config = dict(
    n_layer=9,
    d_model=160,
    n_experts=96,
    experts_per_token=3,
    d_expert=64,
    d_shared_expert=64,
    activation='swiglu',
    moe_layers=[0, 1, 2, 3, 4, 5, 6, 7, 8],
    router_score='softmax',
    normalize_top_k=True,
    routed_scale=1.5,
    balance_loss=0.000433,
    balance_bias=True,
    router_noise=0.05,
    router_logit_norm=1.5,
    router_bias=True,
    shared_expert_gate=True,
    init_std_router=0.022,
    lr_router=0.00101,
    n_head=10,
    n_kv_head=5,
    head_dim=32,
    vocab_size=2048,
    norm='rmsnorm',
    norm_place='pre',
    norm_eps=1e-05,
    positions='rope',
    rope_base=10000.0,
    rope_fraction=1.0,
    qk_norm=False,
    attn_scale=0.177,
    tie_embeddings=False,
    parallel_block=True,
    init='normal',
    init_std_qkv=0.0309,
    init_std_o=0.00516,
    init_std_up=0.0309,
    init_std_down=0.00471,
    optimizer='soap_variant',
    lr=0.00785,
    beta1=0.95,
    beta2=0.99,
    weight_decay=0.067,
    lr_head=0.0127,
    grad_clip=0.5,
    warmup_steps=200,
    schedule='wsd',
    decay_fraction=0.943,
    decay_shape='linear',
    final_lr_fraction=0.0,
    batch_tokens=131072,
    seq_len=1024,
    doc_mask=False,
    train_tokens=341900000,
    steps=2609,
    dataset='wikipedia_en',
)
Below are experts of layer 6 (counted from 0) of a mixture-of-experts language model. Rows are named gate (a neuron's input weights, with its number), up (a neuron's input weights, with its number), down (a neuron's output weights, with its number) and show model dimensions 0-159. Each number is 200 + 20 x the weight over its row's rms, rounded and kept within 0 to 999.
Before each expert's rows: "comes after" lists some tokens at least twice as common just before its tokens as in all text; "raises" lists some tokens whose logits its average output raises strongly, later layers aside. This comes from a sample of Wikipedia text that the model never trained on. Tokens count by the router's weight.

# expert 71
comes after: " de", " co", " ex", " pro", " re", " su"
raises: "ing", "ed", "e"
gate0,210,212,227,207,152,232,200,188,192,208,201,225,211,195,212,183,230,228,190,169,233,233,237,210,179,195,196,200,184,194,202,221,187,182,214,191,192,201,193,193,207,188,216,227,189,216,226,180,195,203,176,215,172,209,184,205,240,212,185,176,196,167,216,188,219,210,182,218,198,221,169,182,198,176,193,185,199,248,200,216,234,229,169,181,211,185,199,214,206,209,189,224,190,215,202,197,217,195,203,211,209,164,214,222,229,168,202,193,204,196,234,223,204,215,220,174,232,227,204,180,207,230,194,209,197,171,203,172,232,232,222,206,186,157,205,187,196,225,222,200,166,210,178,198,241,219,152,180,240,225,197,222,240,196,193,192,180,203,214,206
up0,216,223,187,191,217,187,198,164,195,204,223,203,205,193,231,208,187,218,191,174,190,223,165,218,204,208,204,203,185,214,181,227,202,225,195,201,186,193,187,194,200,211,207,223,168,249,203,222,210,189,213,194,208,189,230,204,186,197,200,202,223,177,217,260,208,210,232,197,210,202,233,217,203,189,189,175,172,215,198,205,181,199,209,208,176,213,199,181,194,200,156,229,222,173,201,173,201,199,184,217,181,175,196,234,212,140,174,187,189,202,199,209,230,184,207,235,175,181,180,170,195,195,186,224,186,185,241,185,205,207,195,177,188,216,167,228,177,165,210,200,205,222,227,164,182,191,181,223,156,247,205,205,198,179,202,225,181,205,170,175
down0,188,242,229,221,254,202,184,204,172,186,196,194,251,204,224,171,180,182,209,211,168,216,203,187,240,201,207,196,203,190,194,203,171,220,232,251,239,202,156,200,224,203,240,204,177,193,217,223,198,213,212,154,207,185,214,220,218,177,199,186,212,173,201,204,211,197,168,197,199,201,173,213,223,224,204,216,193,204,196,220,194,219,214,225,183,201,203,195,174,203,203,200,199,204,205,201,200,193,210,236,181,174,194,211,183,178,205,181,193,169,197,189,213,194,178,183,187,219,214,257,171,202,212,211,218,171,179,217,203,225,241,216,209,240,220,203,219,215,155,212,192,227,206,190,184,194,199,198,196,201,198,202,186,205,217,202,246,212,184,218

# expert 8
comes after: " A", " a", " I", " O", "A", " Sa"
raises: "ction", "ck", "ative", "c"
gate0,207,187,205,192,201,260,250,185,208,203,211,242,196,204,208,235,216,200,212,217,210,192,254,212,215,193,209,209,191,187,182,201,176,202,187,174,164,172,190,172,219,192,197,223,203,168,198,208,193,211,196,223,229,196,199,212,193,174,214,226,230,201,188,217,202,205,183,164,226,200,219,210,166,172,187,169,163,241,198,193,167,202,201,195,229,206,223,182,212,234,211,179,200,206,190,202,187,188,251,205,191,229,191,186,195,211,209,205,203,166,184,200,221,186,184,167,208,194,206,192,213,218,171,174,200,201,191,217,207,205,167,200,200,195,200,194,195,211,187,217,227,202,215,196,210,187,174,226,200,231,197,152,201,224,156,165,194,240,235,201
up0,197,195,197,198,221,218,193,211,205,205,211,223,184,212,217,200,212,188,178,214,221,218,222,241,184,220,181,223,198,207,218,201,166,194,198,190,183,214,183,201,185,180,182,243,207,175,190,173,196,225,237,182,207,242,189,186,208,227,227,196,196,210,204,183,216,222,209,241,217,200,219,196,226,224,177,196,220,203,180,252,215,212,202,195,212,213,175,225,182,180,180,224,192,215,185,184,193,213,187,203,157,197,213,188,192,190,204,229,225,189,214,207,194,230,195,205,237,194,194,189,185,211,210,195,224,243,200,216,160,240,213,214,182,193,196,198,211,204,198,176,215,202,222,209,207,218,205,193,188,241,166,139,266,226,211,176,162,193,203,193
down0,217,207,212,206,189,179,199,215,196,214,218,251,225,202,163,209,208,183,204,199,243,211,190,199,208,221,223,195,189,186,201,191,201,215,201,206,180,190,211,203,186,165,231,193,200,184,213,192,235,220,213,217,165,211,197,170,200,211,198,229,227,200,178,175,187,177,148,173,227,183,211,158,165,210,194,201,213,185,181,156,191,121,181,201,212,230,176,187,196,211,185,181,198,189,228,196,172,188,179,201,202,210,206,168,190,170,187,187,204,200,205,183,220,214,212,201,215,190,200,187,148,237,187,190,184,238,207,204,221,178,216,204,222,214,208,197,196,196,193,183,176,176,193,211,219,217,255,228,205,221,186,190,202,175,207,191,203,194,205,188

# expert 17
comes after: " |", ")", "\n", "---|---|---|---|", "\"", ";"
raises: "-", "|", "S", "M"
gate0,191,148,161,193,207,169,195,235,223,181,221,208,196,148,202,200,209,204,153,216,204,158,218,202,211,172,168,188,179,218,196,211,159,196,207,198,192,227,226,184,210,228,201,181,186,195,227,231,183,212,218,221,237,223,195,177,210,207,202,229,190,192,205,181,200,177,231,220,205,183,191,203,223,184,199,248,210,204,195,215,204,174,215,198,224,171,245,221,225,220,200,172,226,204,204,169,190,187,210,215,178,199,198,220,193,200,213,172,198,191,184,191,176,183,182,209,184,191,159,179,156,223,197,207,186,195,177,215,191,201,219,205,192,178,192,207,214,189,200,225,210,208,187,184,222,213,203,194,202,239,220,185,222,232,177,169,189,170,209,194
up0,233,182,239,182,218,208,193,212,163,244,172,177,214,221,161,182,192,159,195,238,198,208,203,185,214,206,216,209,196,211,199,203,176,205,253,212,199,190,191,209,167,174,177,205,218,209,203,181,194,198,184,188,166,198,169,226,208,202,221,219,169,212,174,192,227,188,194,177,227,205,195,201,170,235,204,216,197,202,238,186,224,192,187,194,216,184,181,190,168,182,177,214,196,193,212,192,216,215,190,214,194,206,189,216,191,228,217,230,219,174,195,179,193,216,215,174,196,203,212,153,208,162,198,160,227,142,214,208,208,189,226,187,193,176,177,183,238,180,204,212,188,194,176,186,214,197,189,194,186,215,195,175,201,212,176,218,233,199,217,179
down0,234,181,166,192,205,212,196,198,144,238,196,193,173,184,213,198,235,179,240,208,203,226,214,194,168,184,211,190,210,174,150,204,204,197,199,204,197,214,171,207,220,219,173,193,179,192,176,152,221,223,196,230,200,214,198,223,241,194,151,222,230,241,218,194,201,204,170,200,204,205,198,198,189,191,201,178,197,213,200,211,195,177,210,219,196,203,224,244,191,227,200,231,208,188,210,221,195,191,170,216,228,189,184,183,201,182,170,189,241,226,167,184,208,193,206,200,207,195,224,186,201,193,214,195,207,194,214,206,186,217,187,215,225,243,222,234,238,197,201,193,171,193,196,218,162,233,200,228,206,215,217,207,185,208,218,193,203,218,197,204

# expert 88
comes after: " ", " re", " as", " con", "'", " po"
raises: "y", "ol", "ch"
gate0,201,179,216,205,218,232,201,175,205,210,196,176,227,209,218,211,211,209,214,170,187,202,151,195,208,233,152,222,197,160,202,189,190,205,190,196,175,196,188,201,201,212,192,200,203,187,172,220,209,208,208,194,189,206,210,193,197,157,162,213,219,205,227,205,180,180,228,185,188,232,198,200,199,180,241,209,222,215,150,239,206,184,196,222,245,179,200,239,201,164,208,228,208,191,212,173,230,229,187,200,199,227,210,235,181,217,168,158,218,207,169,195,169,220,237,207,203,202,204,187,211,185,224,207,197,174,223,196,196,164,213,194,195,220,211,203,230,204,209,199,191,204,217,205,207,220,198,240,174,237,201,199,181,178,194,200,234,173,199,204
up0,193,175,206,218,213,165,168,174,222,201,196,227,217,230,191,212,233,216,220,226,211,183,182,210,221,217,189,182,194,185,221,217,206,205,192,233,182,193,165,174,222,187,191,251,185,188,236,184,190,227,209,218,211,229,190,240,199,200,225,162,211,187,219,197,246,234,235,197,213,195,204,191,198,191,183,197,201,190,223,217,219,202,194,203,182,190,218,179,184,202,195,218,191,209,234,198,178,179,203,192,228,205,178,156,218,190,211,209,217,184,211,193,210,206,184,213,198,166,215,189,211,214,201,181,198,169,197,237,183,234,213,214,194,185,210,210,152,157,190,165,202,172,245,214,176,172,205,196,204,192,164,229,179,188,191,219,210,198,179,214
down0,195,213,222,204,201,235,225,175,161,195,181,198,184,198,188,206,157,191,222,203,192,207,198,172,191,211,180,199,168,222,220,187,199,144,184,178,174,183,195,220,191,222,216,186,231,224,222,199,236,206,202,206,220,202,191,153,180,216,197,199,208,188,231,208,201,196,198,211,213,183,222,220,228,177,198,183,226,209,205,192,192,205,199,240,228,182,202,194,191,239,206,202,188,219,175,193,197,183,202,200,207,193,206,220,186,227,206,179,180,195,202,178,173,188,206,182,221,231,184,210,203,223,195,210,174,169,185,150,174,178,222,211,215,175,195,232,226,243,184,190,206,216,183,189,191,177,163,215,153,195,158,173,220,158,197,191,176,202,220,187

# expert 44
comes after: " de", " De", "p", " pro", " Di", " con"
raises: "ist", "ec", "am", "tern"
gate2,195,206,217,237,194,211,173,216,203,206,199,211,198,192,208,196,203,248,214,182,222,175,177,208,171,184,227,209,214,193,210,202,200,226,183,185,226,205,186,197,169,216,190,159,203,222,171,230,187,186,209,193,202,193,216,220,198,225,211,257,198,191,190,195,166,224,224,200,194,219,164,193,189,223,204,204,187,196,212,212,197,222,205,206,206,196,192,182,226,243,163,175,207,192,195,224,193,228,229,231,196,212,207,228,172,197,200,176,178,211,224,214,192,181,223,249,199,203,226,232,206,202,198,190,212,207,181,188,154,186,206,166,191,190,183,203,194,198,172,149,233,234,187,206,163,187,214,184,180,207,180,209,221,192,156,164,222,210,176,218
up2,197,186,189,186,183,177,181,201,203,188,211,185,202,225,204,234,221,171,186,158,198,206,223,192,203,221,188,219,197,200,196,166,239,181,209,191,246,168,165,193,212,185,197,169,219,189,251,172,199,171,213,195,206,175,199,192,177,237,183,180,201,206,232,163,214,227,214,196,195,182,159,186,193,188,161,246,190,181,198,184,176,200,141,184,192,204,209,194,182,212,193,198,160,194,195,192,162,190,187,210,213,217,215,189,228,184,183,203,234,206,198,223,194,235,216,206,235,205,179,167,203,187,199,215,179,184,216,189,203,213,184,221,196,184,174,184,210,238,183,218,201,207,180,186,189,185,183,199,213,194,196,208,166,200,209,208,232,188,172,173
down2,224,214,197,207,189,166,233,178,166,186,190,214,193,202,220,203,201,190,228,199,211,190,165,181,212,210,194,196,213,158,176,196,188,198,207,223,192,193,212,208,216,178,170,200,214,246,171,223,202,217,199,227,199,171,192,209,233,196,176,181,174,219,186,231,180,201,204,220,215,221,232,184,142,183,191,198,201,204,198,234,199,218,224,192,193,215,199,225,198,194,192,185,176,195,160,201,203,203,246,197,239,152,217,220,193,210,184,193,174,216,176,192,205,200,209,150,198,217,176,231,194,221,191,233,183,236,213,231,208,212,171,210,237,206,194,165,181,188,227,205,173,166,191,178,215,186,207,222,208,187,183,209,216,212,194,189,219,200,216,214

# expert 92
comes after: " ", "-", ":", "q", " (", "|"
raises: "s", "min", "me"
gate0,219,193,204,165,173,237,200,234,218,183,178,191,206,233,186,208,178,185,230,243,166,218,222,181,226,217,162,180,217,213,186,176,165,191,210,218,197,175,209,205,213,174,188,224,168,197,189,217,174,229,215,199,189,182,197,199,250,180,188,193,187,195,182,199,211,221,222,227,185,179,204,192,167,207,195,180,211,180,194,209,207,174,211,228,163,188,197,196,218,230,189,232,228,206,213,213,201,198,190,185,193,203,215,206,213,237,212,195,203,188,222,245,181,202,173,186,157,164,245,189,213,193,200,220,202,214,243,210,173,219,181,204,175,197,201,209,210,221,167,204,203,206,179,190,227,188,212,208,189,212,183,233,201,186,187,191,207,163,193,181
up0,230,235,217,240,196,192,185,179,209,193,200,190,213,255,204,213,215,211,189,179,191,213,171,186,180,210,206,193,203,204,187,231,204,192,174,194,187,225,219,186,189,219,200,165,151,200,216,175,206,197,203,199,199,201,225,209,237,194,186,223,190,185,207,197,220,181,231,213,207,245,191,229,221,176,214,207,173,224,178,220,191,160,214,171,202,184,193,206,220,190,158,198,181,211,219,213,215,200,210,148,196,192,158,191,191,229,183,196,187,221,201,210,170,206,228,214,227,186,224,185,198,241,188,208,216,214,191,229,200,185,172,199,258,191,230,189,203,221,220,208,190,214,221,181,212,195,152,214,219,213,184,196,200,226,204,209,217,214,213,176
down0,173,213,234,214,192,242,190,185,191,214,177,180,236,189,156,180,227,221,184,200,185,196,211,198,227,183,231,215,192,203,186,199,198,222,184,222,220,174,177,199,202,175,247,212,204,189,241,188,173,190,208,205,189,224,233,198,210,190,196,195,236,232,205,205,180,232,204,174,192,227,178,191,236,191,201,200,203,205,187,162,180,219,206,168,220,181,226,193,205,189,186,197,194,174,220,185,200,177,192,208,183,198,208,197,186,188,214,221,205,219,164,160,208,193,197,219,187,217,216,198,194,173,215,224,212,175,223,168,186,189,227,220,213,189,159,211,206,192,161,229,198,172,206,206,172,183,158,188,241,173,213,182,187,236,196,170,200,187,190,205

# expert 22
comes after: "\n", ".", "==", "===", " =", " =="
raises: "====", "\n", "S", "In", "-", "The"
gate0,157,173,195,201,163,204,203,188,180,203,221,220,207,208,203,193,204,172,154,240,220,212,195,208,193,195,200,213,173,172,152,188,173,230,208,220,219,227,197,193,200,207,212,220,201,208,223,209,194,199,182,209,193,218,205,203,206,195,205,188,216,233,240,152,218,186,196,178,231,213,205,202,178,202,172,168,169,218,175,186,167,184,199,191,207,181,155,183,197,245,191,200,186,253,183,165,195,215,222,228,208,174,159,245,212,206,191,223,224,213,218,216,214,214,184,213,237,203,220,226,171,199,192,208,214,191,194,190,199,200,197,198,196,212,206,186,197,210,229,227,224,211,179,199,171,206,213,214,206,176,163,193,202,184,195,187,194,180,225,204
up0,188,210,180,218,179,208,241,200,183,199,190,195,184,196,184,187,194,183,219,189,185,195,197,208,146,201,208,250,240,215,221,189,200,223,184,235,192,194,205,203,184,218,172,233,172,200,228,204,215,189,182,188,209,174,194,184,202,203,177,196,222,157,203,187,184,199,184,190,189,192,161,211,157,205,221,163,234,201,208,197,196,209,217,202,218,193,197,160,175,172,203,151,213,206,216,190,205,174,209,187,198,183,193,206,204,192,216,152,186,166,214,204,172,221,198,189,175,190,178,191,172,193,238,176,199,192,182,176,188,197,212,193,183,229,218,229,233,201,178,183,179,222,185,232,212,235,221,213,187,235,204,207,247,212,226,215,207,211,203,197
down0,175,140,213,202,192,202,193,178,203,213,228,174,202,205,172,237,205,228,188,202,195,157,190,185,179,185,229,194,200,222,212,207,224,208,207,182,217,199,194,204,197,179,182,201,207,192,214,196,198,208,188,183,174,228,191,176,206,254,193,204,177,181,229,161,229,231,208,183,172,218,208,192,216,211,181,209,179,183,210,186,201,209,188,203,178,248,163,238,176,245,210,213,213,216,228,228,194,225,185,212,191,204,208,212,191,133,223,207,233,186,188,211,190,167,212,193,198,217,199,154,227,172,202,214,206,175,223,191,192,215,176,224,192,219,207,178,226,213,206,196,208,204,185,177,234,202,200,207,198,215,198,201,202,234,215,207,204,200,197,175

# expert 87
comes after: " the", " a", "min", "al", " re", " Com"
raises: "ant", "s", "ed"
gate0,212,204,167,193,188,201,164,212,196,182,210,166,173,214,195,184,208,202,180,206,200,192,191,201,202,193,179,211,202,217,179,206,182,191,163,178,193,191,205,196,188,198,200,168,201,220,195,194,192,205,164,173,178,189,211,187,185,209,178,205,194,213,241,244,225,186,195,198,200,189,191,169,185,185,205,142,200,228,192,208,179,200,215,219,176,212,236,169,215,182,181,198,201,214,158,180,182,191,206,207,186,159,151,211,209,171,198,176,211,224,177,226,167,245,193,233,193,205,194,236,171,179,227,215,224,220,220,188,207,232,210,174,182,191,195,192,156,230,196,214,204,218,174,165,213,184,192,180,203,189,238,222,189,211,171,177,204,206,196,221
up0,167,179,200,227,206,194,192,181,184,201,203,208,223,167,222,172,205,197,183,201,178,182,171,188,204,189,251,152,202,186,171,184,201,188,206,196,221,202,228,181,201,224,211,206,207,192,179,205,200,205,230,184,217,176,189,218,198,201,215,202,185,180,215,170,155,200,189,191,216,193,185,198,195,186,157,177,191,230,203,219,205,199,195,179,196,155,171,196,168,188,201,235,214,197,198,212,214,210,189,235,253,218,181,209,197,184,220,164,189,198,204,244,204,176,157,181,209,197,216,188,231,189,205,214,162,216,195,200,181,217,177,210,143,223,212,203,218,223,196,185,223,191,193,214,191,188,192,232,179,209,192,223,173,225,166,176,185,195,186,186
down0,221,211,218,211,176,174,176,215,240,207,189,196,190,188,170,198,207,221,198,207,193,226,185,202,171,231,217,199,222,202,173,231,221,215,191,201,181,188,179,202,214,224,199,229,220,132,214,221,217,212,229,183,191,185,234,192,202,210,235,181,213,160,183,223,177,228,189,212,205,192,184,190,205,197,191,242,209,177,235,200,189,186,217,206,214,200,215,188,199,202,183,195,205,245,213,205,209,183,200,225,167,200,218,176,211,223,180,205,221,166,209,200,201,222,164,228,179,203,235,207,208,191,196,176,245,202,188,205,200,185,184,162,239,198,218,217,208,182,191,209,240,212,195,255,237,228,203,189,183,190,193,196,217,183,185,188,179,208,197,197

# expert 32
comes after: " f", " F", " to", " W", " he", " se"
raises: "ance", "ible", "ing", "ed"
gate0,208,209,197,228,161,241,206,201,216,164,189,213,212,184,184,205,193,207,193,213,187,188,175,209,202,209,210,227,197,201,208,183,204,205,225,186,191,191,170,196,164,224,210,170,196,230,165,213,203,196,190,165,172,218,226,197,184,186,195,244,212,164,210,205,190,202,201,203,198,224,196,184,234,183,218,213,184,207,213,225,176,215,177,215,224,230,196,188,175,186,181,179,171,179,189,165,198,221,177,213,200,224,216,190,226,186,169,220,167,172,193,207,186,204,211,193,203,167,182,201,214,206,237,199,195,252,190,173,229,216,201,199,201,220,230,199,162,204,198,203,230,173,171,208,226,163,205,218,185,173,177,227,179,232,221,201,159,190,225,212
up0,155,148,151,198,186,197,210,199,200,201,195,209,209,212,213,207,175,178,174,214,159,229,211,215,205,200,219,231,207,188,198,217,196,198,193,192,176,244,217,192,209,188,203,186,206,165,224,190,227,207,193,190,209,221,189,194,228,203,202,189,215,186,200,205,182,179,189,196,211,220,170,159,195,190,191,203,182,213,158,216,170,183,239,176,180,207,184,217,179,258,235,193,212,181,191,188,189,201,183,190,208,216,204,235,210,189,194,213,185,164,179,222,208,198,204,233,187,182,231,237,201,165,218,217,189,181,204,188,215,186,230,241,191,170,192,173,187,221,200,177,188,180,197,187,185,226,214,207,192,205,181,197,154,179,191,220,223,178,189,180
down0,211,196,182,206,194,234,196,216,180,188,195,209,217,206,230,195,192,176,176,185,226,202,223,224,224,225,190,189,182,205,229,213,250,201,204,206,244,211,187,201,198,184,185,188,193,186,235,205,223,188,186,199,241,193,190,208,215,184,248,210,203,222,205,201,192,240,201,206,224,194,188,171,214,187,178,199,211,186,204,197,223,212,249,196,199,178,179,201,236,212,195,210,220,173,175,191,201,161,211,220,190,176,223,193,218,173,210,225,146,221,221,218,209,210,222,188,211,206,212,209,197,184,211,181,203,225,229,212,199,248,209,245,176,220,224,161,182,189,217,229,189,196,196,228,212,191,189,212,212,163,191,200,160,195,194,248,182,198,200,199

# expert 4
comes after: " was", " ", " is", "duc", " were", " consider"
raises: " by", " in", " from", ","
gate0,191,231,224,184,186,230,211,149,219,217,201,207,180,242,216,184,205,207,200,212,200,164,176,206,206,166,165,193,213,201,176,199,208,197,222,211,178,226,180,200,186,203,223,204,183,249,210,197,209,217,194,223,209,196,178,204,205,204,200,202,208,202,200,186,246,215,208,218,177,209,198,216,190,188,198,200,183,227,222,193,218,206,168,220,197,216,172,198,196,222,199,192,201,190,190,173,219,243,174,176,186,217,215,197,214,209,208,177,193,175,251,166,185,224,172,204,193,210,215,222,162,200,163,220,186,194,204,187,205,191,178,177,197,220,156,194,193,226,198,178,234,207,163,151,225,207,202,202,167,180,173,205,173,203,189,170,164,218,177,206
up0,203,200,187,182,199,209,226,250,208,183,180,205,194,196,178,152,173,173,213,218,242,213,187,198,183,211,179,199,188,204,202,215,207,164,228,233,191,188,210,171,202,203,170,216,217,233,213,212,202,152,220,175,184,225,208,196,215,174,177,168,203,206,210,210,198,234,177,170,229,240,188,186,192,209,173,197,171,212,198,192,182,212,191,165,233,193,206,173,182,192,211,191,174,245,182,200,221,185,188,173,221,184,237,209,202,212,249,196,185,208,214,209,193,238,201,221,219,201,234,209,215,212,236,221,199,172,226,186,219,214,208,199,202,209,186,201,183,216,178,181,228,197,220,200,184,200,239,207,183,190,194,184,199,220,218,188,181,206,169,199
down0,216,158,195,236,144,211,198,218,188,173,220,203,229,208,208,229,190,220,206,180,171,181,190,216,227,207,208,211,218,184,186,205,188,206,183,171,217,196,202,201,199,211,175,168,201,203,168,172,217,205,202,208,221,209,234,207,200,190,217,188,186,215,208,205,195,225,168,167,197,238,195,200,212,231,177,212,160,178,157,253,162,186,170,216,204,227,167,202,226,187,207,220,186,190,217,168,202,199,200,209,206,203,197,187,217,190,209,234,191,196,179,209,166,187,175,222,180,205,202,201,215,199,212,218,167,223,193,187,216,184,226,241,170,195,200,193,194,226,199,214,206,240,203,217,172,204,189,184,185,203,180,223,222,215,209,200,206,177,247,174